From a checkpoint of a small mixture-of-experts model trained on Wikipedia.
Size: 11 layers, width 224, vocabulary 32000, 34.7M parameters.
Experts: 64 experts in each of 6 layers, 64 SwiGLU neurons an expert, 8 picks a token, a sigmoid router.
Training: a variant of Adam for the experts, 307M tokens, 9360 steps.
Below are experts of layer 8 (counted from 0) of a mixture-of-experts language model. Rows are named router (the router's row for the expert), gate (a neuron's input weights, with its number), up (a neuron's input weights, with its number), down (a neuron's output weights, with its number) and show model dimensions 0-223. Each number is 500 + 25 x the weight over its row's rms, rounded and kept within 0 to 999. Numbers have three digits each.
Before each expert's rows: "gets" lists some tokens that make up at least twice as much of what it gets as of all text; "raises" lists some tokens whose logits its average output raises strongly, later layers aside. This comes from a sample of Wikipedia text that the model never trained on. Tokens count by the router's weight.

# expert 25
gets: " 1", " ", " 0", " 2", " 4", " 3"
raises: "\n", "-", " a", " of", "g", " well"
router:490484499485493472484519509492506496498513500468468495500515508520516519475442540502526499501478502512532494488535479477483521489486455525521508438501543520505496551543468509481502519515487471515488581528488520566471512497484511493540488503506478484467536461511476481534493485417467493500481483530518503497477445488485469515488503509485516504535519494479497512505523502496477485479551526473497496513499489515539508507481505508488452503525499504529498514505561485456459534449526497514480464514521537443499497480502487481535455487493524503472539473478492473515529512471529512504452508515510532511537453490513514501491523519529520519542497517507467506475467537553474501523481
gate2:491519473511524521487493508500471530500518498539523528466447481514453504503534503528479457508497484516527502513500495498507507500540492575454498486486493491473508558529454482481514490520501504512510535491491516539480504472513502513556483497484490501469502508523496534517487486473469462524506480488528475473458472512465500496475479448510506490493451491464498516490496484458547520491519486474500526493466482494495526488540491511525498491486475512466481500496547492559459489475490470505465490527516469476497514470499508506541519462511468466520529465486540501504489511476522480492497545443470497488551501511511516539485459501511535465545518467519442517484425526506468514491506
up2:509499493480483468481510496528503495508507528490471471515526526512564474509507490480506562529478529492469521493495511503524472530467511471516505528491496505499513445484559541489510496505511488503504424496481511434498477534487507471473504510527481481518479511489520472477539508510536541470481539491472510522485526536498483530491532506519494514522539475547522472493464496544468516541486503481521456495523480524533475515456528471503513520533507493534516513537461540466520492516529533487518526477484526505506490507504539529439498507452505506490484557523476494489494501530478503486526474503544499467509499496495485472520530506482470554509523509494516525503529473467555478490462
down2:493506544523493531462527487508503544499527501502505500514497471473462508507494503483491479503498539552524496480481486500502482490487471526516486474515502484490571557479538516498490488486491477515520488489517497502479489490504471499509531516538539486468525440459504494483524522496497517478503522494541507476486521484472508501481487532496530494563481481511511515482551493473498491512520514489512443512526508475505538460502454536455549484511499484501506516531535516535517510498502497504489521515486518545466497510505571514501484509496521510512467477493443507468485512513479475540484497544503460482484532523473525499524525543531509511509484513544470470493522488617492469506474
gate3:510514508512529503481503508482474489498487494540501480531506491472540509502485509488516509515503511517470481515519507548533517490465486494503466500578497437505524542490487500548554534558511520509432528473505502554444483487493507499517492513537533455488491507506497507498493472485576538516503506485507526477499543487541495509467482530475520507513522518482469510486529480477514493491502576499545505517537491502511541498484539530496498544512564493495484477486487515525466466503483499496510480514513469493521518486494485499483452499496538486504539487508506509497479517510484505509538508516508477489533439482447540501494479523448510488537518513479496488473480498534523461515505
up3:463529490485478504490471506484467531482514523485463505500517496532495506498471477514508497488464484491500509506456544500479509538521515512501478545496506495486526513495466510484490444526496432499541492506488505517481520507496470512529514450496480518520461506461463494521499527499466498543484461532453508532514533529520497516536514445552492489503503500532501527465477521469519503510473478514472515505469480463477555509507530471487459517453512498524492541482510521507452534475497551464441502466526548529487519503533446520534482463513479499519514496502504460513492485470527511491490473492513553498472559493529484513507526475522473490487510476494523487471466495467481501497537
down3:476512500526529483483477512520469476507473543531478471523515522513500513488489461513532511523553481497528503537555545517515491508521479487532501469523493488515502499527456496529518466478562491495492549518479525516494491528472497480518500464493441457475478471484494543509518503530450481538524463518491518486506465500478532519534499526533510502544505523499515492493505517530520439493521523458489522510489481493499510545492528476512529467432495484497502480495509550486488505483513499483495491463483475495492479485520516515528508480515520542499511501533535515467554494483496490458485480516530528521556485485516464524491552477510477511519532484479519490493430543492483460487489
gate4:439476493496489508511529506485511492461536507445485482466470496490524494495471491534521519458470534483460528541521464510505499514541476534500510537522474505534494517485475496489488470492481525493518482546477463558496510495494515514523505434494473509510501527477518494527566480475537507508516539497526491553473507483498504495521493535484491504518483505487506535450485504491539495545508513471520479489501504460497475479462499553483501519468527436537480501538505533511472477514506513513530473519466497555491506519511492483453527501540473481486483509452474535535558527501480451483513518471518482530538482508516508513522476533502468505488519470496504479479507524514475519489507
up4:495489495465485483508510554536488482524493468532494496548530481507519495480485456477472458484502526472522498543457468478489510505531554531506494492448504481532528503479512498520489514555481461546475497455454515490495500486514483530505497525513530511483487491538511523453465537524495518500532553496474538485476505488474503500480437494451454461487491526481482523503464506470481499484505520508535484486484507533492491500456512513536512481494526531481475514505513499478510526528510469445513460489479510500501516447533498508524529473495521529544505493485507461468498516507471530509492508477425480499473464502523494511521486420511528527502499488497532501497470486525489506502499
down4:498455500503506529457490499494526473479496507477485535478505437421531520483521497469501529492529541505502533487539549508509535501510469522472500526477538475501497513530482483475539482515486532529477470514493481469486509504536523498462507477543457485517467509523481538486504495448536499471505522529472495475516517476507486546481486547499507473478479511535519471485494446501479526500532475521505512510483500483527485502519520526509498476491481514479474485482511504525524516494452540497423512516528531465481499493519515466510489526497529482480525491472533522478522538499495530458497513506488489525520503532527525521464434518555499494518529525503522467500492485540465506465532

# expert 18
gets: ".", "\n", ",", " The", " he", " that"
raises: "\n", " The", " In", "In", " the", " "
router:433512511463477473461512502501475511501516510493427479485490497527538463498477521489557464480476484537499525533504491481501488516481502535494480458502479526479495514530513533488509545522468501486484524523507512501540513486487531531539505522540464495483549492513464517519493489438487475451520506510526508529455506501445507464463482503488501495469511513511490437515488505501500516565531500480489502513531502506507478502482534473475449507528470512533500477517483524504504471465501533490486477524494501479522519481530559479480486487524502493509520482487497490470518489507528528493465486505507542473558503471554510502527540518503496534536510511536521488452516473514494454482505
gate1:513497509460489528451494578504496508499466452493483561506547519494527501511491471534518461546507499494517510537500496479482502530527491445535505456461470532466502486497485518435496476517480458507501503489501515500508486498494469500487466498536518471515465508519484499514482504502483502511537493490493491532486482546464501508516486530518489464501503519483491483507500503490496485529514566492511487455474482543498467523487539512513505527512513549513470504473492531486501467521500518487509528450532542406511509490527489503491463518516512510516507440468527515502526520520477491456509511479489464483510516497513493474502500533511528505463515515534508509437511461487509448488510
up1:492507497449466488494464519501506509525505470502493518500481511506507512533529482551497493488530502525467500537510488511437484506507529514513452496476503538445505527515528468520517492515521454484472454487515524532502474503452462455533502526462518518532473503506482550526464516519476499503494505504501497462505514509501523518512474511484482494507516497506482515465493529517482486505486537533496458457517483524463477487484576507522508555544490488500479474506501521521496519582518584495460512517542491461516470488534471496506505536495507450477506520485491529482530506518495525504520488509453450503473529517511528496501476497452523507489504486510500503494544495494512490494543
down1:502503513496463552503492510467484546496489496524502462527532498515485523471531495543540492476498529470485469505511504542523464544463493412520485486492483488518534484526471463459476465514491475475524509517491536537494513464512516500469504532491488490498489500511482463447491487532502463440498496498515503494488511508501489512550523498483460544539535509490475494502530493453472490462492504479536493495535456544534546562507475502547496521506478544502506460543481491463456504503488510470511512477510498480486481504490519492492453480515449513480464483515537497480492474512452533513479521508523509510487484510510510499493546488487513535485493509512496522496502497446473504530517
gate2:492513528540514531483480487498490509461517494520500517480546469472513512484462531483502493520484509492513502477517519495505494482498492478491484504516502591481483487487482495474518484443440491506492512507502503508478530520458530538508459488489522486499532501517510473507524478479500524539512533519462539535478446513496496505507558525464529508514524503443482515494522517517466480495505521456503515452503477520516491539491538493532505456520502499474522525516504499490458469461491499505496432512487516492509461492457503468495517490481495529484517497496509500535533481499490516493495499527505528385461488517480539513513549500517482496462493463518488475475492524478544470528487
up2:468476477571493481510482513473491506504517497505502531464513533487469501508474488484548466523527531526471483478515505487499495485473522475488490473519486535492487482511465482466481477513482485496537465502546492465516528519518529525545490511499512516504505535548468486536524440475516504503514535479467491543499460488488519507514511507493467546518479560493445485529496515483508430534484540493509526525501499510486504513456480473512471474505513470483500458486489500482501470505504479483468512491487497531493513520516465499512502552509474493494502519474560497516524508519532493487498499539514538475485479503482490477497539502450492418501541497540560454474527488500528499515521
down2:483498489505508505515491467519459500461477567471546519490537539470529461480488496473481517497507478488509542455509489496548505495500522505493498495550488474503527499525480522488529493431488517490498505481478483514479492489535521488491501483467457493493522535525541473478521469487488473502494482518537497502523473501537527476499524495471496500502493463491537520516482546486515498447489514535488452487484504505507510429453506550512505515455516487465497474532546470490469512474484518491535541496479526473499500476547493464493467493466524513530504532502467511504545542498493532519507511516465473501500516528478529509501474472503482459495471499527521487546481512569462509477529
gate3:479488495547528483496502490486482473449505467540540511514498510472494485485519521445496480503494468528494515455516511541480468546513526518474516515517484511522497509482499553546543492487500487517512516482526477492522507532500488477500487506487525490467463510525465487459495507490478478465508482548564498475470501486524513469475504489496500441500519517489516519502488490511499524480477450516481539476514476516496478497512518503527494516511503474564495512470490525534491478556491500545470509523534505476547482540543478508476478539525519503499509507519519475483498522531497580526522455537560539504455445475532483495510505510480505484482522517482508463503507472492540531480510
up3:561527527544482525534527509487512492526483524480479509493512506499482510502504513521519501491582505519547461487519496478516517501547525496520529522525509534483470478462542518469507464507475532487495496465493514460529542526508503538490498496513473486561510496471476490510504477491490481480561529490491460511496456526455497461502540513524494482491502532532469450461487508459501481540497475491515510466482470486503514517520514505495457484516499538499521480477503524525477522511516524453551464478477533489473496498469541538491524476459470547510483507459505511499479488512504560531502493468518485519500507511486520508512518484520495508479450497537490470529495525516484489519444
down3:489492496491523470476494529552456545457528493500502520472519465492492478493500519514488498472528522469507478536490526494522507467509477492519504489463531466520482501476460501506478486496462487543441443536503493530503526491497494508484493502505552515501526521497496515500541511477492558519526450476516537529461515481507499507473512509509491515499499471455496498499524511525455459435512518487475508496500537513554507423496524484522513509541472479478509495477524498497474518512468513533497522507473521479546521502485484494496524479502507474468437509471510509534493523520491482509500462449519501484507535488475450452490472508513478460514488489526499485481519541575512516483501

# expert 33
gets: "\n", " The", " the", " he", " He", " it"
raises: ",", "\n", " ", " and"
router:442500517464454472469515510524475521502543519496466473466463504504530491498482519488564496453486494503516504522503501474485497514469498533489488456523501524447515523540520519482510538504462507484492518502491519524547496473480514488551506512543473498467538482513443504493486480474500502430529511497544467505484471492446499468473484505460509484500501480517535488503492499511489522547505507475503506515533489494520492467499513508493474510543492502565497502505504483473505472478494526493509468537515495484499534489525573455496485508469494505483546465469509483468528502498543510500441454497506521477532499482529510493489545509489472510524514492510472465487466479548534490513505
gate0:512511495477487506440532509544455552507506516480491479484494448483491502491414443532505517490501462476481501521497521503491457483455495520507483489524486490516489536532461523533482542510497553511533496477488483499503482545474496499478484507508479477502529489465493534496499518515526470493498495477507473505479490527470473500471508461473525574535569507476521509535509489542504505478457516488462478515499483490548481499476557504469461488465503487526505463485464484481515489478489503535471487540516498472521496486534526502508462529485486511475503505507512501474487522520472512480491528488498528501535534498500463542484512472506464497474512506482523472538491535439512509507490
up0:521522537515491493451530518541508481490476501514483484520466531491458492503512515542473488511469441453517489540513526484527484494551511471522515497515522505522511519570476504488468493484499519467424503483543474465497491508487489488496487546502472484551495510515483486512451440537457475517480485507480514491506481517499518512506517487518479529521550511493511523516497499550468474470504456471493486513462525489491496529493516513537476461519477482460532460474498470506525523495505522520496506467503506520520464554490528521554476511540519506499480496533485497527472488499476519494478555523531503509460512489480461502510506497481522514484489544468466484533530504482494469536501
down0:485501479478479500446506513484485464498464527487547508492482535494543492525508473488486503493510505507508527503517504488510491534503508492458491494527519519495493546470486518512539545491505560493515497489474476531565452510537525470488447497512505504506501466531501551496475497510520500467474520514503524457490493483526517480480473529464468518499471532487493508520513481505504516503476538519505475473520524521506534604490493497516479529477482500501550483489471486536504438507511501488511466454509463507497536497484501481519497489492516493476505450465532513487548503565544516487485487501525529530524516486503502548505501463499491527516478525546455512452531476528497492490481
gate1:516456503519496513533522537495498496470461531523519520509495479497520448489499528493505504511503495468477542502474492442520474459487481504512502486484508503519546494529501540477481475490536526469515496450534547520561511534471523533536500461556524477489482507551500450484503500465524470479506512476527474512484467518536499450502530483446531498527475514544552480525490507491500510489484516505508488510501496497465522529502506480519535518517514527479507505471467495472474516524494465493503481534498520508485516475499455518517487525482513493504512522513530502511508468485532478471491490505511551567517505470514504458513493516455487503530487457466473508485447450532550512509514
up1:529491498437519486554514551542530474518492517512502532510497516458537474510536521502525492492476491470505540513519517457504508491507501510491479489502497516520538480511529523507501534472511488494459500520520531534488511512542504516559483547505458463495518490494441452489488504510474551517485490536518469485504507471492478504518538502483488448494496469498523453482495511474504472475508524507477458491510493497498509507545529434554523520524532474485528512479507466513494527522532457526528446480554505508478510551516511461498469516522498457503515533485507493486493470499511525488479522499474531499457462477508501471474467480470498499495486492480464455512493473494486460484504
down1:538469512457511583468507538480522511545488489547490449490509494460511508499522519500547524468525481495505519481509514537512535495473517485457491499506513470524495548491504514505496504501496513534470484477499489529470462522521489537543507482427459512443530485513494503514494466527524484473494500475524460472529479520480487501531473550477514486489505461470497472511508488468475482535461483502496507498459456539507489529518486517472490480522484503483521519503437521513532496504510468480503530447508499500502556526512531460472477504506490488525523515498486522491502518480468475496486490501501525491507473478480540467507465499482514487514482438489515522520483495534446503472466
gate2:512512531473483500547478544530536470502541505514506472530493509541495485497482495501489485469532517505491481517514498505549486452518526460520450522495489481531549477526486469517505472510530502539486485483466512537447472481472522484530498515508486507499513504552450511471455483507479509508517512499494525479514491537498511512524488520459545499471481531459528461505522516488452510529496511552479525479511524508503504505486488552468481486531466474476488494505555474509504516478495458530502518521478507505478510509506517556476484478506526491476518531482494524516512467515479505512486503521485480498552479451468549456483474482489498515485478573526539517498542555522500507499482
up2:509460511536505509517508550483485498485513492566507478455523507500462499501500499489531457529520500534525466491459497496537514491508489480508474550459510534532541487479519448509499528471540473495500472504503486502473496510467541485568546499540516496527468558531469489492511521521518500509511491484505480519487523496530492482471531500473544496509516541528559487481502484517477482504474510510485499517492530460506510508514533549535504489515493476527478450494511528468527551534502514497507463531518539499504516509512454521472451501522489506507460511484502482504484485519547500508499486472487509512505447494512529446455510501501525521481483518517485472464503449528525531529472
down2:522494545527496510549513490469508479483548498512519541471534541505493506473527509514483519495516493572542461502486489486500510484556490540506487542441540498503515475489515492514490505510494476517526510494473511456484533490477495502444471479510530501491464498488508500500485562470504513492416502512503484534460503506476516505478515511493496487512518487516517530475486486514521518494489516461507508475513491505435483546480484476509501524480545541506497503510498509508528495515513517514499469482521510496430486507517465523492520500442502476499502550480497500459535497548514507463489534524503533528477518525492480545499524475554505503490515535509496496502493467443537512482554

# expert 23
gets: ".", "\n", ",", " and", " but", ")."
raises: "\n", " In", " He", " The", " It", " On"
router:473523503485489493489480540493522497511520511496444489534525504530524469482477511509512461504494492531503551536537492473503469511484497514520460478520471520467533510498480528456518538526482509502480512514478529511509514468461516504535519517518490476485548492527453507509511503445477488460514508563489511537470494537487494486457459506512532518490521485495516455484485501510486530560510511501492474539515514518507474517455516507458455507538486505521483471529493514495477518468492532490487510522486519498513499471530522491499480472508535488513515457493483471468480456512522538515480509474511525485574524465545478469511506518495514546520496539548525510450524503492474437478517
gate1:459478487508465522530501463500503509518546521489504503490476502474522496463532527483513493545516494512502475454523507522491453501485460506504529479514519528447495485506460516520539523531479453546548491523486528515553494461502498534514489517518527500481544506515514509465490529478477527451506508480580463470511526514474502483448514501504498509466507507501504430481487533505508503526472439510515511536499501496509508464489453520515477507513544507530491527509499534485485492523498528504522463475515511469491491503513497478468519495503505531469500550508526512489514484492458560504514449536480552511482488438521526528479504506515515497492509541487512468469496511519515493520506
up1:548517537490532465459455533493521490489461523525492464517500506522495511513477476516476532454505500468521516522490514481532526500513506515499461524472498471546511514466503485497483478465533519502477515485501481504470527545465479464440511458470466503532464482480482518538541439503504487515477466518467544523521485506490484524531508500500500485513478486494462563500511465529521495457500531496496459440443513532517494519541536499474530489487490483522509465525490433503503504457470490517492510503524507503495511483483525534527486496469496480494508480501495468475507523488535492536490527459521467465513494521470521468499475467510484517517482480521469523533491548507483520491482
down1:454513496467529497462496506516526527507495496536492461485509501496500531476532456506516533498504515524490486507465481494491485491456509525475455513528481514460506489501525503477507512488502501506464493522527482474479511532503517515506500522501471509478496515457504527494539486482563498474525477497490484517497502504483491466462498507488517448445493523511493493444510491511541511568553524545467491506525506508515489409510495492493518510492503481516538495538537534517466476478491505490519497501524535505513479506502506489518487524490518501528473506512454506476500504456456514527466542480502520457486472515460479461467532527515488476557503507545501501494503514594490465457477
gate2:475514515514509486468471526536525516503475494541478466483490495509488518517456480535581537462482536522498491522526548486482508473522512486523508468506468474489474513520527491511533479502475495478471554520486505469531522502516473525548510471497488484518538503512502511508485476462523469504505537515524463499473491467501519473525507523511491499492512514499514486475508488467489516543488503524500534541480516486518526500482499487505471545479513510554507506474477456507494459438492519465493494483499500475515505560571495492457497478494528521510496468436504514518495543512520494496512505512522493499523449479487478523513504472464501492554520491533503508457473484483478429488450
up2:544445497525502485519507495476484488472522526482525518517492520495498475485513531476464465547518464451499469465477480505484532553493476492477524502507520493481537523509465497487466510481512521475520468509519502520464476501454516493473501453504531515518502483483487475539516541526469518505480483514444533488492467473524501550491469472529498490495498495478473498496500494487516470438491553453487480487533476480504506490508512506483514459454512530476483510494504515493499496542554479509507494516468552551491466444468465525508477512491508519501508491540494489471511493459497524478492480491514477500514527547539525483526529507559512463503515509519503466516492517501506555516561
down2:509514482500484530446468506499501493505494506516458549481517505525534532483443491533495523492502467503519527460543497480511494494489532472488511486473506492486540515530512517497504484475521501525487482470504490536523523479484496523501508502523480458501507475555474498556462482414504499491521565526489509497546467473491480539504454522480494512493522502503494499482492462474500529521482496528484489536488472451497477433478477545491504503514526533536485511497520494511477489492508524465481520501481463498519473445509527509449487476512489502552479510518467494440553481507549527471485504515524527486486478493489484522537500500510471511497522519512543511490515501525474452532523
gate3:540500512519486498521492545521522485503514485500549493511514529459495508535525515497524521528499484526494479459522470510439427470479503489462462498509499465495504483498473495464521503496521446499521523469500493517538547501500456473549478488472513492527503479466531468510455479502522530493476461488530492496474520498515506460486530480478518498476478492500489488558509520498482554459487473513510474520471516515455488489500473483525480538461548476491512468498525501503469486526503503467521522457503490530526490521526457512527474516482490489495513486551500480466493517500573496522518540512488531523490493524483488511521487468497503522441489430496508508526522503504499482530454
up3:483521507496482470511487518536507474509503484516524483529498494503511518477469480539509514506486490494492485464505452502436467505495519494467479510500511500526537538504488504456518499538521462578511519499503557508578520564494483463528505499492488518486458512530524473456509463479507503510480501491494449508480504541468504490506478479510496464506513488516533508485471488493516494498508489507514478500487454533489506496491468490529457517435503517497550494480481511513437498457451500485516473522513526503497487504478473477523519506473539570476523501541472500533483507495509513514495481519497562537464483498506524505483512490506518527444522529466500500532474521551499493516479
down3:504475488514528488551534498510530456515529494474552502514492508444496513518515491497484501477520493465527463481508505469487474496502494507528544499483495487488503511527456471492467511501496464539500478496456489514508504498500509475481515490490494521533500464456510502549466488530501541513526535474572474503509498493495483501471486484445473459518493477483475522472515548511503536476478508476514500537480488541472475450444482488468473527460529497504499510523565444488472503524522494508515487523511508509484479569446476513491486503481468435472548487508487519488536531507514489536513505494520475521464491524513503511497504466509483498472485477511497501546512490522517465487446

# expert 19
gets: " in", " In", "In", " on", " January", " October"
raises: " the", " that", " of", " in", " which", " "
router:450512541502487460494497515539505497493521572498485490497508510524527471477509539533511517501493527534489514543516475492492468502498433512491487506495525524521508477482478533463501503498489484520476539534470515568489513484447491496567478490544478464516507485498518494547510479452496496460474478530500542532489470490480501491492509497494564463527518468498525519473482492515494507540546509472519492498496470514517477463505515492486488494484481500510513496526531511489486536496496535464496482475544530483487514499508538507514480511455524483476481480509504472509566481473514546525492488507523557497513491477546490525475536487539536521519527477535481507498479496533471466514461
gate0:465486527508486566505526528513550519496496468525544496516508508504533513459487479531532481489521495483517509506472520506510471494466442496532520510518486456530508478479505480496549475496488492469537545532527505506509485514551478459505508502486543495516441503483482527496487513480549472477500462451474506556513516529513483453514518479498514548540509464478507557479517508485537486494513520547472508534479463487502486477527483496464519547466534483491522518541496505526461476502487496514496458529530508431497494463471489511504504525509544490498493493486486498485473498480498494473495493477507470506500493458487504506530495502511490565472492539481505446513538494494508486519499
up0:532482500505514457459499529484505493462495473496492540502495468527495530507519447487461521513500487510544512513522485506541512513516538527522475461511485524511546462519498495517495487462497508526482474536528495474513523522448508447467472472459491494446522511521516549497500476502497486510493464474488485435504514508486470527490465493493492514447536528502489458530518463506471508503488504508497526460472505473531527500485473476458494490546512520521527511476507499460486463494541527516483500492569484499475503502505468493544481542508492508481484484494467479454494511509560500516499531508509509488500490519493490469435482479495491520540489511509509549487456463499498477442480
down0:478501545527490549454485493512488528530492501457524523493553519460534465476505510511514532555504526554531486469499539496517515471538469502536531519472457519537525511474477532491540472465505513493501508495466549474517469493494510524509494488508514512518497523509490500435485495492516512505490482508516554514483504513522504507508528516460444509493513501480487492506544547480512491531511509511471480509457530565477493527453507518499498513494527512519497435515521482523453496482450475511500526505530514504465460509493482491506491452499498537476531492538478528486517486501452494503528526497528504462543527541497506476515466495513521521486488482535493477501521485469528462499486
gate1:484466505522474492501481497515514470533462539485497537517498484490471463530514500490512488478472500505497524501491486500491504505509473493475499468503509472522534538499515512488550473501495486478513534519493542478478465470468500510539531531495518502520558536465515506495560519476479495470461542518507493555498482532488484474500533504531536487448534455503531514509469525504525531475482459511520492469532509514526502478462484525540509457491488539508512495527532475483455515537548523512554491505496544524522526519490516467446499465484511495490490524506481533513520470452470511445482478520489487507480471443464479512479523503520498497488508457505492516467492477566472495504504
up1:486494492505553477490502502548523526508455490507514500488465480491477510474528453555476499528446472485498498517507445496551482500494478523473527513500523486513480513477517479524556497487556471517490481446517475475468483541469492472512510510505542494520510523442504468497516454495529499494503495460512496515501546519484491509536512512429522458514470517475480503488534503465485456485547494473503493510460485525538467472488439501500506469435508499529514532516502459486502488533477475552512466478474482510487555503501489492523498480505469484488491502507469518484499545491509504486479489487497487500502475471497514538467474486469523534474500504500452529522509522511503481502485
down1:486497501472499474501457518458510455529505524511473508531462454520511511502460520504475508548476496505511466480511517497487484499455506545511494484503486493488457513528501505523508482517485514520495461513506501469568487510525546461536512487474439492484451462517497531478513475428452563499515499513486474482531505491472535492461484482483505487490540542515483466502478470464485507509512463486467480499491465534548546482523525507517466481545488499518518483530463562514456482479499501545497514516509478499507489490501498502477487507509484485495516500459464514477462520507473490525510503497474441511496512510517523485494472540510497495526510524477561492499480534535502493480526
gate2:488484513480506441503525474540497463485520533483512488508536534499526409499545495552485526555486526543500531503515485522506483508516496512476466550530496514518502516517476497492451470489512487513512507495482507527466508487483485517527464522513516503534534510491504465537546525473524468490460500433498501509499520509490533456503529507499520475482517465507505506536474519537499500495490504468545457434468516545509481495515522505505504529463518515474498531475494510472501541533510493473497510477544509485491555532499505486508485507483480513516483487536457472498548521505497505544518509498521481480513469490516531531545539512525524522497515499506526514486478509503481519482439
up2:491454494478527488537536491477522514479523514492514523461482541476498475502524477504500508509496486513516498515470494516482499562546533505471471534467522500512466523517488470505498519481502487486466514509520510541504545463544484475487479486515510527539503489534473431456469507546510496519501543524484509512502495493490530467494489524500494520504517457555539497493504528512501460506520498467511494491480487490475472508481457461544502500525551465513499523465494476509545491534528463442472504483552519461486514499449508490529448501528493474507493555479504484516501470490513539520478531495528525483495526488504500497504500522531510528526496541532532460471543446511509488506501
down2:471497492527521518528551490519511517526502483523501497501539489535507494533513473518504480489486533473484483491497483535498484467507526503509523501482447479536497511474485493499484489472501512525569511511512520514539486536443480457543528504496489516537493486489557466502539546521512456483461510481517525475472516497558497518482506489511462467537522487488514510508477525504473530445463535476504463472526477529492477550479520472484537490508437534489455477516516496515501492485483523535526496443482487512496511509489518501480478475477440556505492507536542503515532489529510519511510508470478477482512482496523502551516492496487493532505509476470518516533464525503475547535508

# expert 12
gets: " in", " to", " the", " by", " at", " of"
raises: " the", " a", " ", " an"
router:467533514499503470504483501548498509520537553472470493529501502524519500479523515531492530469504494528462516551515450495475438506497434507511440481524526528484524483487479519485519513506501484533475529515480518516511507521442513526573494485510494477490544515517520517502537484476488481429467506499500490517488480515489453486468486538496543498495496448495538497467505465520520519526514480506511468513517486531497462451477521509486486486488497460501520501548512535493505518522512521454474492498512540481468479488511544480513494518477530490462489502498495471499530454482509515538518507494506525485504460460550517521459510504504532547522529510527501474484493494510477471490489
gate0:492484525485501480490495525535497460534520522523528442470481487441493489474462453527498460535447532488515525471493471511484469492514518507487526516486494495532513519506465490541486514500532537501560556477507488505477449516461505492494471482486494497528486488503516453474517510494449490497476495512504489493505503536457495524536481505523499528455488500477500489520473482475492563503507506498504522526492496508491468505532483558520495520489497502507500510499443501495498503496499543537500514496488497537483563502517501511415494472542452518492471526490481490495514524482480473486507448511510510507514513534523506504471457518509492514503520489502548476483446548483551522526515
up0:469541499505478484546486472517501515584488501521491538482509493482464470471470478511501474507477549523469488513481504538493497459477486491469437496494536504498485519498479488480554536553489506517509485492484482514484472495517514529535514523460475474487467526467497510511535511521503449483490473491460501520490529547479521487515478519511530516502520483483560529462474459471513529523511485485491469537534513539471522482470473532500528515496468501532521493482520495482514501491484483491503501484540553524490499504507471495515508487466532527486474541503499498503521506490481459442506483458483475494463453512474522488437507500514496528539501489512508546515507477509546472483529
down0:524490488477535506441498517512505477534518499524509471488491476512454509497486526475500473499530516450481510509532494492508518484530502504496537457479517482481485504500449506530451439508510530481508491525514487449449507537469526518539548490477457476423514509527496536496493505535505499491528489481525474493524480514510493511463484459502478508467501528475539516528514473529486509496494528488477459497455507445492521581520484437518513505521499480524500507525513522524515482466498539534480458520498482476514518489497495494507539484520470503514502505505529519492478529482563508463484502510533491495507491552481523491478464510511550460535517518487470478521525498484516497504497
gate1:481475513503514510519527506498539536458490477487538489473512475480511449520477480502506462491471507473512498529489474503511460463485475477521491527509492538493521453486500468497527535463474496465533495509440529520513499501510534485494506501512513492478515510551531497493510495493538517477512482488505482444460488522521489494525475514482472493487514492550511477479486563556500509481512467505546487531514521525541468503480523526488476492549553503510493500483449543479502527529554498511547483535462490516475488452455504478486495505518506506541497499469534511501499503497490453517500500502483492492556489464539514446501538546493505517486471487524513494489495486470574502509513
up1:491536492529453494493462486517510489498499525540491545478440542497475514489494481510477479530526519476513514485520569467517494500486544491498546517537526509513516479479489484503463565492480459551506471445525506536484480481497513521488485509474500519497485499526468517463523495502527555491501462518504551531530494535526484528491475509526471492491463500482527501550493518496488502512522566482490471481467517483511539517505508528513474519518486485508485540495494477527473531537504492526490519484487487471502540492505477450512541531509501472500523520514469464475482516519486486502504516493551475436489498496525536473473514489468531483496559523505534493504527496490513483478542
down1:510510506522519523501523486512512470498495469521522493530555505498515479521472493537502467505461505487491480495463526479501484520469474467466503517554501477511499449476474457515502482503522489516516490504513485535491450553551508509505481512525511521490485499514480507511505489440467491503515524521504552501444523542513543491514478511566522519506535488466517529547489475525473520533524531448500509507482444517509536520522545531477518495548484461536469487516506506461494488500518465498495468498506480508527534517498494478506482505513488509467524522503486501499491509502521475483476503515558485490485489515473530521472473504518415442531515478472511511545521536512531524485500
gate2:504517483486539510486558551531506547551542539491491463484491553532553510491527539485526480505524492515495487498527513485475486504488463545507480486531512512486495523483527516459471477490528474529506510502467491489584516519477465527515463504521505513494505462508491505487509505508494507456527505488531497438506471534492499463491505484501470515459505478504503470484503519455490532500519499532501481480481487525519482506501465470542514528490542512479487535505544510537511506499515536473475510519525514455470474547452530500518499549474490481451525483527518448458471474493537517503508497499508520494500478522509487482463495510520529490471499501514468495486477479499437509472478
up2:465474531529482507544546488487509501473474470506531489553495485469511511488508429478517500485468548490531552511477516519541545502527527502497516507467496532492508495529517470545498538499467514524526501504538503496457490475530493455472511495497464493516506504502478474518551508499503504516512519494464492517464545443491539508554518491479521461518511543502494489520503500485494502520497534473460539498487477469503486521480487469473506520478482530511477477505465513469497473445542489532512470526515490507504525483529518531485488458491475517518492497466530561525500515518524509512494497468517464483506510478494522552504475485508448517536490478517528489484475477519523462530553
down2:518498507507483526460478474463507498522517562487474497517509477512483505495504472522528507540512520558565500488504473516499505517568456499521490487465495522498490489483472459538526518470475504516506503563496490498514519442481499481442483548515528512510486520526493462483530494449491508511448494520434482514513498502480482515507549500501497494461496467471521524485526472484535460464539493499466504473480519485509482460512487531536547503496510509498486524482458501485506478492486502495493484502542519473472479470502453498472506497476487485523474486486502483545490490472490488496471483491494523519452468503527554444511480528478520512507504490477515534503489549500484471459538